Below are experts of layer 3 (counted from 0) of a mixture-of-experts language model. Rows are named router (the router's row for the expert), up (a neuron's input weights, with its number) and show model dimensions 0-191. Each number is 500 + 25 x the weight over its row's rms, rounded and kept within 0 to 999. Numbers have three digits each.
After each expert's rows: a language model's description of what the expert responds to. This comes from a sample of Wikipedia text that the model never trained on.

# expert 22
router:466483466526487504509487574494485494501505500473543525509487479480494504526487510484538511480520512460495484507505545437518521504465489513501469473461528531490520514475490478470513537485484459492515498507487493530473461498479531486494548525505468457465504495492448487423501496535507544489505527537464495499488510469474524532483464510522488500517489446498475494498454515484497498530510479501525519514522484489512498486501474483495537469473529537483528516539506534537472457537527520472498508540482447511516456473518511528557495506548504506525484488499491487488543487518493497513
up1:529528470480484479485477511505510494456506508510521507499524498476480494526513512498513508485479490474467433503500473478490490518462482507490502491538492440507523475498481468525497499466489521497524526487487466513494477454517503519501485497527489499506489506467496535502495525527553547510535530524484480498541488476474502501516437500496519471481531477522500477496520504505464473485485347488492501500493519482547542490468542472502523457498502507492478528493492496500488509487502481498518527446536494469485461529478484497541487527487494508499471495503505538509499534516478530524
up2:500506492528504484492451525499500501499488464483503496493502505504492476511506469491486537469491497486503492487461506523505497534491487466504443490471483482495512504516497540475499492511479523503518465494500503515501535525513466506489476500506540538529504492514489523464508493486514419532498540503505454479537443527450541488488514477532505513553480466494482475506485468469503485556456490487459511525484540502468527477520476513507523491486499469505447463498500546502528421538505468515539535504511523502569478473505498536486471495549516518514484478506527453489493516505520520470
It responds to: Clause-linking words like that, which, when, where, because, plus the second word of infobox field labels like Time zone, Media type.

# expert 43
router:478445482490497519475521526516445516500492528469459505510477486466508513509507515539512516533515528538479492536519420550483477530529532499480503494492508466515511538495466521518473534471497496518464485529482521475481457484456535498472520539529536533481503505493537496495521497498456523494510529451499441492448532496513524513509482488490508497519507508487482480514492540456442506548549507490509529477520502485475500505546521456521531477508467491518521497475522530497487492509487502505474490492513487494525473454509471519510474461526470485503547485521516497487471515515485472515
up1:458493473500492517470511547502485468527505534482503484513530515526458477465524501537512493521481513513493522523516489553494521492486509497449494518508478506549520490500467455495512489481447532464534498458479485506476472458517487493547448451516519529491503489519492500532470544463473530486520502513482495512478521483485487465497462531470498461484518496503436505529525494489456497524515483511487502471490468506468526483517512510513493499491481480528497459506528521475484520465541459500478497476503518470511530502460456480583522511436510501489494541499523513528511509492500528484
up2:472493525541492487509509481503553509523515491504502483488505477523512511482473497526542496451476540502500503469499531510493461478503541481501498481497474458537450510458479555530486447493545514487477469486476499507516492506487481517477479517485515484530513526516479472508486546484477518546490551501562463473484506470523506500494483540527504473526484492498513521507516502483480526477541457492521496494543472482497512504524507516509485492523540459517503489474463482470512468501464511521483489488507421523534491484483547517488475512479494528471503464564549487518501526468464465487
It responds to: Word pieces inside French, Spanish, Italian and Portuguese names and places, such as Mont in Montérégie, Ven, Vill, Sant, Crist.

# expert 28
router:539481511487503516540525470528473518516500507512511518461503514532480532491515481480516502520437558500493515471530486476467522505512475541501526500526489503464539541480485560432512492484515505522464499472447501497469514495528448434510465504519513484495468515484463487480485513463519515495482517496519550500524483512498533479523500480532500475494500497487471489478543490521483526494491514519538522510544502461492485481470522483539452479472523482427495510496537525509527522493523485563488498475465522498476496503499522532516478486525507488479463505501497503546518476511482498481
up1:495536536550485515500498489500508510518502479504569594492481504515516478475472531490554488509447503524504516505538475476529478482484456518518514482485521543459507499487494536480477500539505498482491482501465521531519499491524534514434468513509493487502502525537531520498507528502544478491478519455476494531533476524493498445480464487505494490514520534526507513490484538543489501515521541461507514490488499471470493499502532490511491520542499492462512530495527499515496547493453470487503485495504465472485531488483564501527547467529505500499504468520526479494513534502532505499
up2:479511513511527519516494528467491499494448531523454496510500486452510499525512517506588559491516490512504492474449470486466494489491490508462485523548512514535423486500488517468520470460489507510470492549511514549461496494502498484471469503513482504487501475534519470480485506485498499459517525478479522507528506513482541490473515525471478484481545499496540491489520505517526502521487491496482461513486508506514495471531578503477501510535508497482480505479505503497465495507468475504482585519502503491537498464490513513461478519518488520526481456504527513493499488478442506535
It responds to: Number tokens like 100, 500, 188 in tables, weights, coordinates, chart positions, ISBNs and population figures.

# expert 18
router:553462523457516525531494485543466495510501488500509499459479501444529500492495467520518479531500493502511498500526444490482454518481528541465536527508474510499487475504513518520510546524533458500495473507503543488475544511490481507519483527501505482505497520469488491474521478472510464494513511494476480515512564527485478487482493588478541513491512469529502479513467486477490486509486510495496513502500482505526527489535549487464495520505489471465497497500494476517490521474507520491527486547501545466499483476576478502488496540502497555501501497435535480464533517480456497496
up1:499509526563496511455513494532506547445499507517513493493501475505494505500426524510454483472521496502490497511523539540476503517515463508510514505472517529515492474514490519506519470529523473486494512529506474512486509536485483465506447514483527532528515478510520495492505475502526433512531508500498510490503512540510482524513505483512516500521514477542513499513478538503500498498479451496514513508518502474477491496448513476476482496484471506500495510491468413472543503488503470503531489491472514471476558477490512520522477522493478560485561513481486535464510488464582486467
up2:527506476509524506520514499512497492491499431507490522470477472475453470517474479484489510532466469508457518516502473527482559494464496404470514553509488515504471453480514521506495487523510527500514513500510479528536523518499497514478475505509566493502527467508491493503491470528557475464477489517489519499517533478488531508516501507479495509471581458504527499499486502502496495483463514483529538511430533541469502493478512552497508488505512506486512518494511480459504506489489504528502511509484494472486475509545519510505489510515538531468525517504489493492539430508501498534
It responds to: City, state and country names after in, of, New or United, such as York, Ohio, Chicago, England, Edinburgh.

# expert 31
router:452449548455498501520508488532452489496484500490494520472515456466517470531512523513473481511531528498524490496504477546530523517497473466479495484473462522504508515486480470498480507514504498443521502498499508514483497504478494549510540479488498528472481510493492507497514478526493561490514532523448504520499453467521481505535502492494528531455522490467508527478515544510499494543511526479536471466512512537506499492470545535481451518518489500485558522488498477540465503469538519465534476510511491473501505520515513489498475486481450506494495488529492495545443518451466471526
up5:497492520530568470495482465449495471490486493509490491481499532487496522469532519496498473495488484494470472464467498526549531510553472493515509525483481521481552472497514478506470479491537507502495499504499473535501500543495490508505509498481526532461529488532564443497458531504496515541521466529530550514535497445491502506491496479550501490499483529493415538497496504449506501493508481500499504505543510488494494547464509524553489515520516527514500515494512517478486483483520501540539479523495475532507491482466473478475503525531498483531477516437498498500511478501519475484
up6:497461471518498525526490530483474462491537501474487482533532588480493480527505487528493488483523474520554493505504490514497499487493528481507505521482460496524506491505549517528533477497448469465528528488491494514477513469514505504517489509515470501466537499468496520508491523521515500485486461465496485541470499510534503495503510536508534511508486502535491524517517505545519514476554513509482504481529504511490531491481470522497526501488445517528494503493509483493510476463485523460482500490524504508534520507445487467571486526509495514489477474448527457566482506453502506419
It responds to: First piece of a capitalized proper name, usually a place or surname, such as Rad in Radnorshire, St, Kh, Ch, Sen, Rut.

# expert 11
router:528438469481523505516460531557476524497494481495493488466511507487504502536493520527533468524524502470495506479507461534505449500501525521500529487526516516507468510480511472532505507486506484498498467555541534469496517508472487516488472484496491514499498507492514539493509497484481482471548507493474504543490529495498473534489476562514521527490470525543488493537477505459496538489521517453499483527496469535544478458494515419504524516536505475510503481525487471511478506492509496457503490542513555512533478481530461439444503526502476495474512477472523512486514515476524507493
up1:495475462497547496505511511507488444519487456496492558502512482480531493522502500466489546475468499459508453518469523522485474484511503476511491518519463474488496518530452506440487487519470479460515504529516462504487491495486493552498541464515504508495528505504502463519475544471554469495504526457515512484483486485512546513526518546454510461523491514472500497522498437514475513490501480513490508454502480494498523479481520506532495516521520523506472531501557476486489475567515519545489522461505498503470513534523504523489471498490498489457527519504493508497520497499501456439
up2:452495520495489484499529473467503530473561532483471514528528464490533491416450484522471517490547488512506486513516430502532518456519486475488502503525505514499476501507520491527482477480488545497537513501504502524511543505504501523476496489495487548491474469477531452548497508504477477516522497541490518463505449530488478500542491512470486503508489469474422529487494458475496509443482506503504465460503500495545461509489474501521496481469498443526508484491508514498495554514511500489513473499503462475473484515442474504501493497479483495509495492496478483527512501483501490480
It responds to: Line breaks, pipes, dashes and closing parentheses that end table rows, list items and section headings, in tracklists, rosters and census tables; also during.

# expert 38
router:489508532475537481490543462464511498477493480507515487537474531506523473466476489469479501462509459499492488513507481488493501515554466486531508517469467525414512509465514507543468505486550496459527519463524502522526529511492535513502507491511541511492475516452507520491482512485510524491508485492513518467523531492518563518506517485479534506483519473488527507478500501498482478471497472532505532529482531536491520509521516547465506478492542542509514487516444502478539465508480515510499446505519478463456471469531522500495486469447500522521477499487533460474470524498473499521
up1:489503491496546512470455515445487496481508504505485476482468539450540497485478516509470487455501494509521523481547510495500508509497509481508526513509477467471466483485489529508509523530537508526479476514515465523492544485480479469505497513475529535474523503539554508505517508524474493497544467473569511458466520503522514516490500499460536518555515498478536520486470484532473483490542450485524526473488499519510513504484540490476482536477495533509486467476502506485474506513500542469458446455524488486513504464481491518530495503509452521510481484477525427473528522497496511485
up2:526498508547502503472447491444457497494488478505519545494571517522498475497482518536534512512497500484521523482466508491583494513488483485451489503463489528465501516502508541494494470531537529517526465471465519491493502479484484452512505483481510540526462505493445487499481494500509459498538518457480493514456522511487508516486490496513522464474529507460488514474496484479514508501494511538531495509521481550521502465500499525486489500504533514479515490472500537501469473479429520493491545462533462509550521529497487531536491506485523484513491495478511462513499483530541500477
It responds to: Month names in dates, usually after on or in, such as March 1, 7 December, plus commas and day numbers following them.

# expert 25
router:535447475485515501513455535555465524500495484492487485475507507486513503538493517527532469526521503472497509478506469528514448500507534511494530493518520519504465508488513479526511517495504477490498460556533536471487510511473490522490468490498488517504494508484508545491513497489485474470544505489472501540485523490500470537493487558508518531496475519541489483538482507449492544487525525448489483525495467534540489466496524417496521517536505471507507481528494472514476503489511497450504494542515551504535475478534458437447508522501483496473502476478522518490514514471515507497
up5:494566484460453521478510455474491527500510516490500475518483491507519503544502529539521507502511472499518468491481566500480552536483529498514502525470548471477517516540495516526482510524510507466544490499476481485455490515497481499510485496481507506489528505485483454586496496487511437487448506493511485503467495578528475472497471495504506479505497485494470475506472484492489496484460503449503501496501493490467529521473493532493513515503494504465507529466476462491519461527494498493510518510544509528488498537460477569524473533492504479505487524473502479491511506466479541500
up6:468544518457509471471463506474552500485502507508516515463532491517551509479456487512496472484526477525526510489497484504515529508521492533444485492516506524480518499473514486514507475519453510533476516498483504483513514488471506532485508470477497483501512519539510498591484508483489503478473490466515529518503498524473496480498522521508525505495535530551457487476516501536529485500506488473528472506503464486488485515506512482512577486501458518448481510503512478531506485473513502490527506498517457522506549587485473491461500452537482491538484497536493486522487458501536519470
It responds to: Line breaks, table bars, list hyphens and opening brackets or quotes that start list entries, citations and table cells.

# expert 35
router:516484507476474555546521497518496527549494491505529473512492477491534529510527512449463490530531529527482511484498513495475471525453491522471475462521469529531523516473509462518489557484516471535492483493479511541466473488513504496496514528559479510498478542506493521474535464514462486472507485535495467503502512494468479510514517502525517504478495470500526461476501533482526461537467536534514536522551479496472530494536455521464452483458524545509528495466491523520536511503515526481524488499474491465483486473520498478499472535491481476488478480488517474513493499519467473536
up1:492564507492524507482522517491535500445576498519434492474501511489505495488517509460488526494508509508509519535492496536552480503484485502514480458459513497501540502495485509497520514481506563490524508517530528508505525502530481448521449519507497497478481493515483526524470499467479502467496494487511519509496451503496535494525499526534510494515508539487498490544526466470464468528473499536514518507545535505560505498494485507541483476475450520501430547496470468510518469484536510501523526460494473484513491477463485528485482476486487537490497501515464491535515473520486483476
up2:516493479519502509504496519505445482493537535520475565507536472487510501487490490468503491464498490493526520450520492537529537473478493509521472498532520481511478475496496528500502489515480508487521485523445456506503466519512471518506492502479467528497557440478517485525485505535494532459459493502469513506531509513514514479530517529501499515504530494505530536532482529497491492524520476456540471453413532495480440502442463460491512497504506501506492497476520496519490517500486484483506493503510491495527507526471497485527503522497443465455501517465463484526493448513448492490
It responds to: Sentence-opening The and Some, plus was and is, in geographic or descriptive articles; also odd fragments like MPC and the 1 of 1/2.

# expert 41
router:501492511486494534529553534527484530515539478509456485474508460486502515530508530518504488525504515461460502457491518510513454526462528553442534461460512512527505499484516510506497510514537497512487470537514515514526495483462493554488519479538497490483517482493504479488487473484469482440552493544479477518500521509468497538543510540503493498510493510480535480503506509439507460489532508486500526467512477508524492504538491498476498491493521500493504505494498530500524484488528475485509522515515508558502498474542444444439479519516467466507476488501533480527511475461499517529
up1:457533496517507525451557501506499496446546497539506506500494465504517530425537519475490482499483522519467485450482545512503496492483538480521492485501502489484513485516489478442498523532494512510492478493508525478509504520524485519500498504506492478477552491513480508500494496500521505486509508462503493474516507475485499518464528509537527494445518509477510543522515497520520484480526515426491509539441533547492483552495550528503519478506497514489545524502489483485491506453489496510459552497474448488552496533510475507508533518536497514549523466513501496491494510475513482542
up2:501499544462489539510516538502523485526495513537526504522555494505493539521498484528498502472501495474494467490499524526499515480460492526520513474486508496514474507510520487467515523468504505549528448477494497504474501468548497498484500512473475474496519479509504538536487500528557453482507469484497481498503560467532506503481514488472499490452493472510514491462486504433511470440505487480466496491438471529487495547532504484463486551494489509494514496488495456510518461484538457493519526454545457484497506478525509513538537516486501499427505516517506509506506508525471513483
It responds to: Periods ending the first sentence of an article or any sentence, including ". and )., plus periods inside decimals and URLs.

# expert 2
router:525505502498464513498555473498478491482496502493477495473494516536512483520529525482510508481474515558518483525494539486511522472475454459522445538480512482502500471486510522507537464475523511526571514525534496506514512503514511506512517495520475511474464511509484488516521515493506489521438515515483499492487532501518516471472453477531527493459476526512529484496470500523525472512485471511515485529510478495458518483513509525496480447501505531531525496523460465484507492461481529493480508424495531494446511518439486506505485482511481522578513504508483469570497483503486480516
up1:499479520529547572527525499510515468518557485507514556458515492524490481519520503490492498526484458461487493534490491442504518520516472488509485535523493500473505482520472513527517507493510518520529454524466536519507494525543498518485514502523497502571527496510538478506512520478497516481477484505534477486530470491496526508512509455504481551516529502448508511491504471468426512502497478466551504524471490474476496478515516444488478455509476513498502491493523528504519501495519465489484500515501462530499502464519498481464486493515497466502527504534490557502482479516511484429
up2:492516516488457483480533544469494490494510488510487509471536525523513463514508462476496484497479484505557476543480520526529518431504493503500505493506511521529500458522495489512489493472528467516497497513470465484474475524486514521497511529494518490492472438486490489505481490505528480508529482522463471510499424529547551476535485477495482478505495494494511522498518442444489534489503503517454467513500455480565524553485490521487488488485479492537537527520463526491501532510494499515485470488482528497503484481464474530481491482534480502502470513501499491497476550529471453448
It responds to: Short capitalized word-starts and particles opening foreign or surname words, such as de, Mc, Le, El, La, Al, Re.

# expert 34
router:530507508476505484495502526524526487513544500522542510497524482493506502502485432475456486494518501520498500501455515510502477482472502511476503514511461524537510500541503497482521484514509558502476498500471494505493509494510487495437525486466464550470492528494469502497521477494492483481474483475540451556458458512512490436505520491526499542522479492487525519519523452498454499511498520524509506468527467479530485494548477544481484486469507549449523472489522453485516530513513522523555541497508480499470516490511484537489509514493501475494551489473469517562479512504481495530
up1:466482513494498494521495538470515460491516500512506510528503515481449497507489510486485508515528519511545479489483513484466516518493521438521498501464491505493507472449553527517503498538508515502442530477516515512483503484514493504466492515502555472510519513480475477526469513494467448488478511534527506497470497475532506480547472521536462494489487517529405457489530523551508476527474519493497545510489474496502496504509503468485481458491536506507504511483522465448476549500448521512516548537535479516475498519464517515515495486549492500500489497463459470509496514465513503487
up2:488494527504519415521508493528538457515506522536498510458490487502508478483513491560507496506520483492547509517471531537509514529528531501529502502513487472546504475470527503484483466527412489510454489512499519523483474477555539514504525499500533512463540489515459465478466478479475477500511496528547511523497488508490502490536478475538480467464474484514506542486514488509494515456500518514508444499491494530461481541500480502472548478497509510470474502454491518499520492501517434519492484511539474511475505538529507466512498521478496524521476491503513482480527515486490492489
It responds to: Plural nouns and plural suffixes for groups of people, such as people, children, women, players, -ians, -ers.

# expert 21
router:521482475479469499519493508480505472512518460469482488543509465508489512518507506500460459509492488483466524509509495509473521516496483539493466491538452517529525556499516459521487462484535513497520519534493509534505500517516515542512537476500490509486493463554520504493526459550489542467528487526484481502476504509515466514497526498432477497499474510524508474497488531456490516491482511456478481529464494444512535530505467454501538523494515477523465487490531479489555481534462471504508504535486526506536486477526478501513508497512454461467489500493483499471552521447490468474
up1:512507529494474515499508479464502439489489521498497552499501502471456525459496465495476490486535524501496527522480519478498511470538523442474457523530525435477520507489515517467527532517508493499473526515500515507494519569558486506549432476507481509482494454509525509520481463474494522520490505498478503514526481448501498490489548522517473494459577498485472481448503486532501512520477500513478525508525538508509521473492489494528516494505515494492523500509483441532504519510513520502517504502495442522508516481500484506538495521469515494524504504513491529554531495508462469495
up2:499552462442501480500502506487538470510502491500508506492527521554531545483513482515490456490505543487485486452533486528543509483492517513518508494531488529532540481514541469492468490506543538490475517532461477472469471478537526455521503501512524486482477517514522477518484485512505494513536491494476503512512537533512526445518505517482501448512517490517479472550479494516512502515493515485519516505495492512501495510486495507471528524503502485522476458513540482495453509524504511469518494501496429552505504464438509480555489491501540525433480506520477480512521487452500512472
It responds to: Middle pieces of technical, chemical and taxonomic words, such as at-or-vastatin, at-om, pelv-ic, Mim-oco-edomea.

# expert 42
router:517447491505533527524459517544464528499495506487506496483524508521521519532500518513502487511544501473485519467509501511515440526502540514473543472541514526503486517482514469511497510530521492483496472554507504484483511528471474508502481506515484513489479508484531537479511500481491469473521485516474463553501535498480461523522484525547515506497475511542481468500473531440494511498510553472511507515515455525508480471500477439492478532493514479515516484507510467541504517485516509460491504521534536524522491468537456411492481525512478490483508472453529504479540497487494486468
up0:515504509516464508497506474517523523522492508469484530482525507526462516478487462553519485536506486483472527504490478487493488520455566510509515484454528503510509533477442470428473507508482511491479461490450520513530510547486497504510501503509490474487470488496485493523506490470503512511510557515469533521454443493511496492527520541468505511494493517505496486493501509479463497518532493506476478464493511467485523483500532516476495526485501524499502488473517510504517522544495429512498564528542486519514494497519517526494547502484492479499505495498516476547524484527603526494
up1:502467475506498518533434519530523504501471499533527523507495509504500500473520536454470497513479496486470502500502518508488524474504472528485482462467498479496479512487497460490534536509467507543501502507543472506493490490474528491511501459505538480455498519527533480511554520505520517488496528478476453536510504489478554492516494516470504504529518513462499492474516465471488457518519478504517517512483499520462389487494540507455460514561498488494510515497507531468489499524504517489503559468534501500510517481478551509513462475524524507516519516495489566499521494517498497467
It responds to: Bare space tokens, and -ing participles like playing, becoming, performing, plus coordinate ″W/″E marks and decade pieces like 199.

# expert 33
router:488523494481472488444541482521520482529478540497516459506481487517497505467510482454530513488512482529474483500509505493490500479498509477521475472519523520513506530505498504489507530524507491480516532478464509529493515516526492464516529451515515510497468513512542539508531478500488484495477500529519472477487444530465512483495549482498492483521499481517509525528526527567503468511458498507504503510509522475452489557494455570469487527503480508538498528484465539490522498501492530496482514483511477471477489488450570542553483543493520512522471548548483486503467491498492489460
up5:518497491517486534496490505542487539488505488518459487479479480456510521453489508498525463459510513459505467495508477525480505470515466480519499460442517493514470451519497495445523530528514504482509505513466498475555501502512523504459491477474478504507496523527520514485511519502486511476483512487520471507466485509461499483473497516508519507526497464493526485549531517497492484492521462504488540491492539516545510538498500539490482552550525511451535501486489506504468510508491458531508466507451421526525529483536464470528492503461497492547482488517457471489496508544494468521
up6:523501471518570471461530485537524523534557490487517480501479498493516511505467486431540546484527452465490512511528477459556536494538483474494487451503514473502501536544429487486496518508471537488478516495497462491461485504478511504523552480533516452489514488522491464491518525493512527489514479522498484543507557503500525506516519523500480487512450509510524507479527528501503501512478475499536504506462483476475476482496478506481515486465492467515489484521489506535517515541522511486485479537447469501484488539486491490538477487540493498523480490508500482511507483484469514521
It responds to: Conjunctions joining words or clauses, mostly and, also or, but, nor, &, except, especially.

# expert 44
router:522453508477480543543493494540475528544479494492521482498484478500524516523514511468481471535539533522475519485508503500478457526469510545470497453527477528539513515461527470520490537492525463531482475519486517516463494489510493508501485522548474517481479538505505536466535473501459486459532474518475475534507522484463471525525501525531522517479481479513518460486500535453530468522493539505515527533539469497487504482525457474464459512477530533505526485477486502526512520495519520465515490514485519475493478470533482455471481541502491477480481477474525472503521511491473485529
up1:500521473498540506484497490499486501507536524485448478492527520524481507504460497491487496493507497504501458510516451501472488523491522491499473530505505498527506533479457498487487497538459520501454520498495525526551502502535500478527487514515516502486486421518494521493524485538573533502514460534506511492504495519488546467480490452457519546511512499481529560531476496534508508500511528503476460481511500535506469457448455503451494517505498516484501475530496468444507492516518498525478522525479522498456527511499474518527502521508538516490503509511532502481509527475564442486
up2:507464517520496494467494544499525481526471534501521473516539487520423485497492492530484506498498488532540516553518519482558460494468502496487509513493507480493514464513507492520483479520498520473477459490552475472475485518546502499533533496491486475549474518505514477508488480512521505494531545467483509486506507566467471477463464494452439484475520473494500523506499527471455515480502507504528481473497493499523544486544479469472520504479505533521505513545488520490468509532477522513460512434493505499476533508498514504487497504471509510487502505509456555460524494526522526526
It responds to: was, the, with, plus adjectives and word pieces inside phrases, like Soviet, political, Vertical, youth, University.

# expert 36
router:491485533483477489499489458521469459468493477481524512511481471516410511482492502485493469514534487547502519493466545537482481473496450529473492476487497494524491528482494485508493498482538500550530488493481458540491507512529546536508528497495547505536496478508530499474516510494484507474514489501533442499438482487499521475503530475501536501500503485533502458490538489493502517445531497539444483519507517499521524520498464496498497488555522504488508475486540532513492500545466520504485482508496494537560515481513473474486467522489507504552539500492531470476483530503492520493
up1:506465484492510484436458461489499480439467536548490538501503519553465519494506505522483462521526486446492497485476517508589487517574479531563518528476564500520503462517513465487503523503515482515507499521501471519490538487505513501534504506503527492564524515511528502521483498464486475483495539488525526499498492477450505511474501463474518494530484498514527496505522503522478516477494480502466505484511483468479500517471525506493483508457485511471511494491513535490447517516526502503496451486506504530490532489525524521473508503463493513483512507494527487497516548507479531519
up2:483541476473464516529458434479514484485519547492476531526525470514485511487511489530499499493530523525525518531508518517478515496489503517556561540531483527520523524471493505493525490445535535499511479461512539519502528521492513490515517519477498503514496496535500500546482506494506498490488511507487501512491472496443552507492509460490508484488481487492468544462506464539466525521480512511479531517486487461532518471506461450523539527484473523482425484518451475495482492487528425499497479482479501485509485501519542449502508501472470493485504518494497493491481512475531478485
It responds to: Capitalized words in organization, media and award names, such as Game Machine, Billboard, Nintendo, Star, World, Best.

# expert 24
router:531486523475494499495503540480527520501532513479560511496520483475529494491501463464467487492529489536488495512437508492509467482465496509507526505495451504509506474514496465484524514488519548506501470508488505496503481499500490535432505480477489548482473534501457530514520483529526477506480499467533481556497481508499503464529524478528482513540496457484533518548525456507467490539474532536494517460492471480489533498559479551492488488469494516454500478479528472502483525492522518512541540478525483505472513503526486503518526539475490496493531481472454514549484511523486467527
up1:519468498510489535521505543484539482506488530485499481510480525525499546475492544511507510515522475461498505498516501466511516521475521521522460532533488516477543502489500493517507560509492489509493479467505480445504477480479481508508518470523513518452542506480463527531484421489485487487495472485489504499498528533480514502510461525485499536511547495496507500543498504498472527482484497489549429569505500469497499509503500505536482475497468478541491505505541510502499521459441453484470584520525478497496523544503485510503515485512488492506482502488515506533461452476484489509
up2:486530508502518477497492494521495524494489460467515484487506480514507480538476504503466439531490466496516502485478553509537517510500482492541481503468469501494517451465490477504494571453517523523534535502476491496510480512468480535481506490478491509495500485454504531498502489522570463518497497489535488506491524528487518490525539475503497500507503498452469546504507479474517517479538490549496494487466480548552513512507469487457463477495496499533491509539578529489481486501468471521543509439486526480479471475502563503525507502477515501511494511543505499461503515514516474500
It responds to: Plural nouns and plural suffixes in general prose, such as results, services, events, records, titles, often followed by of.

# expert 16
router:510470482514501501514476493520501506549457479486478501427506478471500504494464522498473506523528523507480500477536492524492454505468509494470549503496552518539472444458509479516484499472506468492509478494534509476534482517485472524484513492548500492519489550479523524463542485491501509470560510533463463519519472511483474525555499491512503487496487473524463471495488487481537513521524541481500541531518489511500539463518464484438483473510516528474523472515489483519528518514484504475494458527514478477504513486537490454501478546533448478533495482501525516507490525507489501504
up1:459474520507451482501500492502495493514504441533522499501529504510470482454504512438505479478530511488485520483502453531500488510530452484494521508451515455507526508479467481513489495472530502480538484530540543496535505531533466518531511516485501562489527429493482494535468514495491496493488482464505498508507471531518461451531501490506478488553507449475496556451502461488517480500504493496495504499519540529488497519493507494474492482491507545510501497525468506468513509487506516481507578513494507517489499494491526498510526518490489504529507514505457524559475460509512542474
up2:543521482465504461454511477494506528456503505458499504484506492463495488456496495509516510476475446522528463511563531493521525474519471498501535535486503498508528477503459523474537472454514509505539554504505489557533469505491494534515481516462542474506518504487529471508440437545463506516459476496521478522512483525491515538495521500500533488528465476468515531506511487483472466481523455528533484453519524512539467509507529518508541469517483493496516549471489503460490484515515490472495487499478466522507490483509493505505510488477522501525512496499474457518492491477523493519
It responds to: Commas ending a clause or introductory phrase before and, but, which or a subject, like "bestseller, and" and "by the 1600s,".

# expert 26
router:455495527534485496498494519499520493527492504529495489529515483504502487501506542536492524522462474532519497563520530440506511527479453472494461489525522492509504482529525513463492509499476511534501458484488473500505460472534487480499533512457499471512487459509479520484502537478522529552462447541487524445510507507503490519454532510464521495510504480472513505454489503494517522513434485542506514477513496499470517469468484546526493496457497534500468503483531552497495517451516490564502489488485519482489521512503556524546529465490499488503470481515481502506499530505479515488
up1:511480483517552487515490505503479527481505479479485526466501435488484491550484497497463504513484526528485444509516453492478445493497521509513523511535469509487500509501515529477542471551491498502469491452534507480485495530507462510452524498520486462475484536492503481511483550477502521543480476556522470524442502513481508484517489510526525460507497537486467490441514482538484520540547520476500485493531491527504460490534467491470536521501505467507490505491514511437458456481527524498514537523528517516486519524516488481495485502522490483545497482507509463502514485512510529492
up2:499481475509539459511544488478546443482480476486506496513499487523485449506488477516554494482486495513515501531537487524461534508482459492491535510453506524536487535513503481460496506460518493503484512488499501496482498495497479504532500462476488530479535551533505461487529543522464514527522510534489507544456499516497492478500532485477499451497456494450452463488531506504488491499472463471489464527532529551487473493489472481519518480485524483507521493530513518519506459503504509551491507555525503521541502484496472498512576519517482479474511501493490506540463493485514517523
It responds to: Byte pieces of Thai, Arabic and Chinese characters and accented romanization letters such as ā, á, ə, ı.

# expert 45
router:495493489494491537521517547489484520470483484474527489506476477536462536489510470538500485540532477464520518519532467460525500517568473495449516488488482506513503496497503496532489535516458463502492500540537503528454465460522537546533479508466500455439510522489512490524517496510469542517528567531536509487511518529487496481498470435491481498498494500489468510474522505458481502534484493477515469522502496503503492528470487463494506484487478496508489497480483501510521528481495559477500534529513473505532516512483497500481457528471493492452502519511524510517458497537509452510
up1:481537500567531527480500532513525476476493505504509478475487496482487493516549497488491555505503532528488528516468493492485562477498490482503492492479526466485570531443528500513457511512489450506498516517469540525551466506485532520511484507507498539510477483505481516545530470484453484501521540496514514512514510463522498508487500485513482516523551481480505482478508468491510505471520525516509467470469503477566473475459509527527525520529493530492521491492499499485503464460530479462502514477505474506497476518432510529529501523497477505470510500520462473540509454509528516479
up2:468507513513486521512493517481523492496517499448542523481491503454511500510524507546530515542504492470505489512510475480508493497497481463524491493496504491463489521477475492435472502511484494521502528485543460467493534508521538551533500485479487469566496481480520518493540507504485500482512493513500481509460524494558510514524485490512502503520484489466474514531497488439456489484465461473503553490513496453519524475474481531486477495494546467474522519517497511499522433486479514515502512500501444502449509519517471505472473498524517443460534499464478505464530549494533475521
It responds to: Nouns after at the or in the naming a position, part or area, such as front, head, foot, center, coast, time.

# expert 0
router:474473520459484517495502541497493496519490506514504452503496507505507539525516470466514509474529506496499507489501424550519500533518514498507544530519502533525550506497499489480511492518488443529501480489483471517509503480512493469464528517536505526515541548529497504512498500502469484518497498503497488545490513485475517487461525482517512531436533485523534429514495488487516480483482497485451456517547504527518459532511518477504521492488492523458477510520512486526511506513512492459512455537487480530476521490465501485484516507447520504502574508473543472490530455450487520496
up1:530495506507537531517530496478558501478489519515539499537485479490510505507492524531459501533477523472471472521536507530521477504471562507516516530488524511447472497515493495483527490573528537510492470473451496511548460492511506532493508498490472475541511478479481499512457550509547511521536517525505495507495498534499485519500512485496467448472521546445528526506475475530469476489525520473485505528513496490474495492496509542532555499466480497462520512531492476517565501488470506477501483494518509458504465466462514481456528510481502471512504511492509519479507496523492512514
up2:506526536496508497523536541503513515508504504525482498553475473524535520522510507510465482432508497439499461492474504514444509518536499504459552533442511471426498495516517490521501481489436496455523523476501511499506496473524490496441451500550502536504482493519458475477487517476549501478494522488494505491498437494490497525504545497477500475509513515481521521519514489533486506523488520539479493476495526467538514489487510509479510477447493494494514493512503495501466504491437466508517501529509481472491477483525522487493480516528473498514496502488458505498468474478480474453
It responds to: Capitalized words and word pieces inside titles of songs, films, episodes and brand names, such as Love, Boy, Never, Good.

# expert 10
router:514439478487494491540473526562491528527489484475478488480512498496513510532491521506523480534517499473483513479511472517503455498485526515498535477552500512499460492466523494518505512487521470486495472537527519479488517513493464514490496519500477509504503509479518531479520486474482471470542509492472514554487542497504465547498481553502531550501483518523477483515488516452513519495517527461484493533508463521532504460517495419504507531519512502507505488514495462520474521486489484452491472542507541506535473472533463427438509541509494480481497475469525500489529522493503510508
up1:532540532498467459535517502510515512492505498487437569503470498510520509481494534503503495482521444495505536487513504496503511493501522457502464509497523497471481496494467515488491528490476483495461508477524519490501511510477510500503512460461502489494483494528487544505525565533490521499516431485491529484480512521520462496516534423527525522514494471480492484469503475485456471461503491471496479466472509497492509557526524501520535487469498455520432496472492479517551516484507558528460497492526455507471531467531510497514491491511475504522492493522539499509483456509509491502
up2:503480465510505478482514437527508492456492520483478525528521526467543474498500516493475515528457477481485489440494468484491526494512493495507464507525499440486518508490507492475516447491519510474492557479471473509443502506464604500502467519501502495509501482515538502510471499494484530467495518502525507544507524457515488504501528484470523469495500544495487545501477466474488484481506530483496451515508535480510535486496510496487518490476503540492500532456454485527486535465520510493483506468464477538500485539519508500514485522471484538485509456490497474527504456497471483525
It responds to: The word the, mostly after prepositions or commas mid-sentence, as in of the, for the, with the.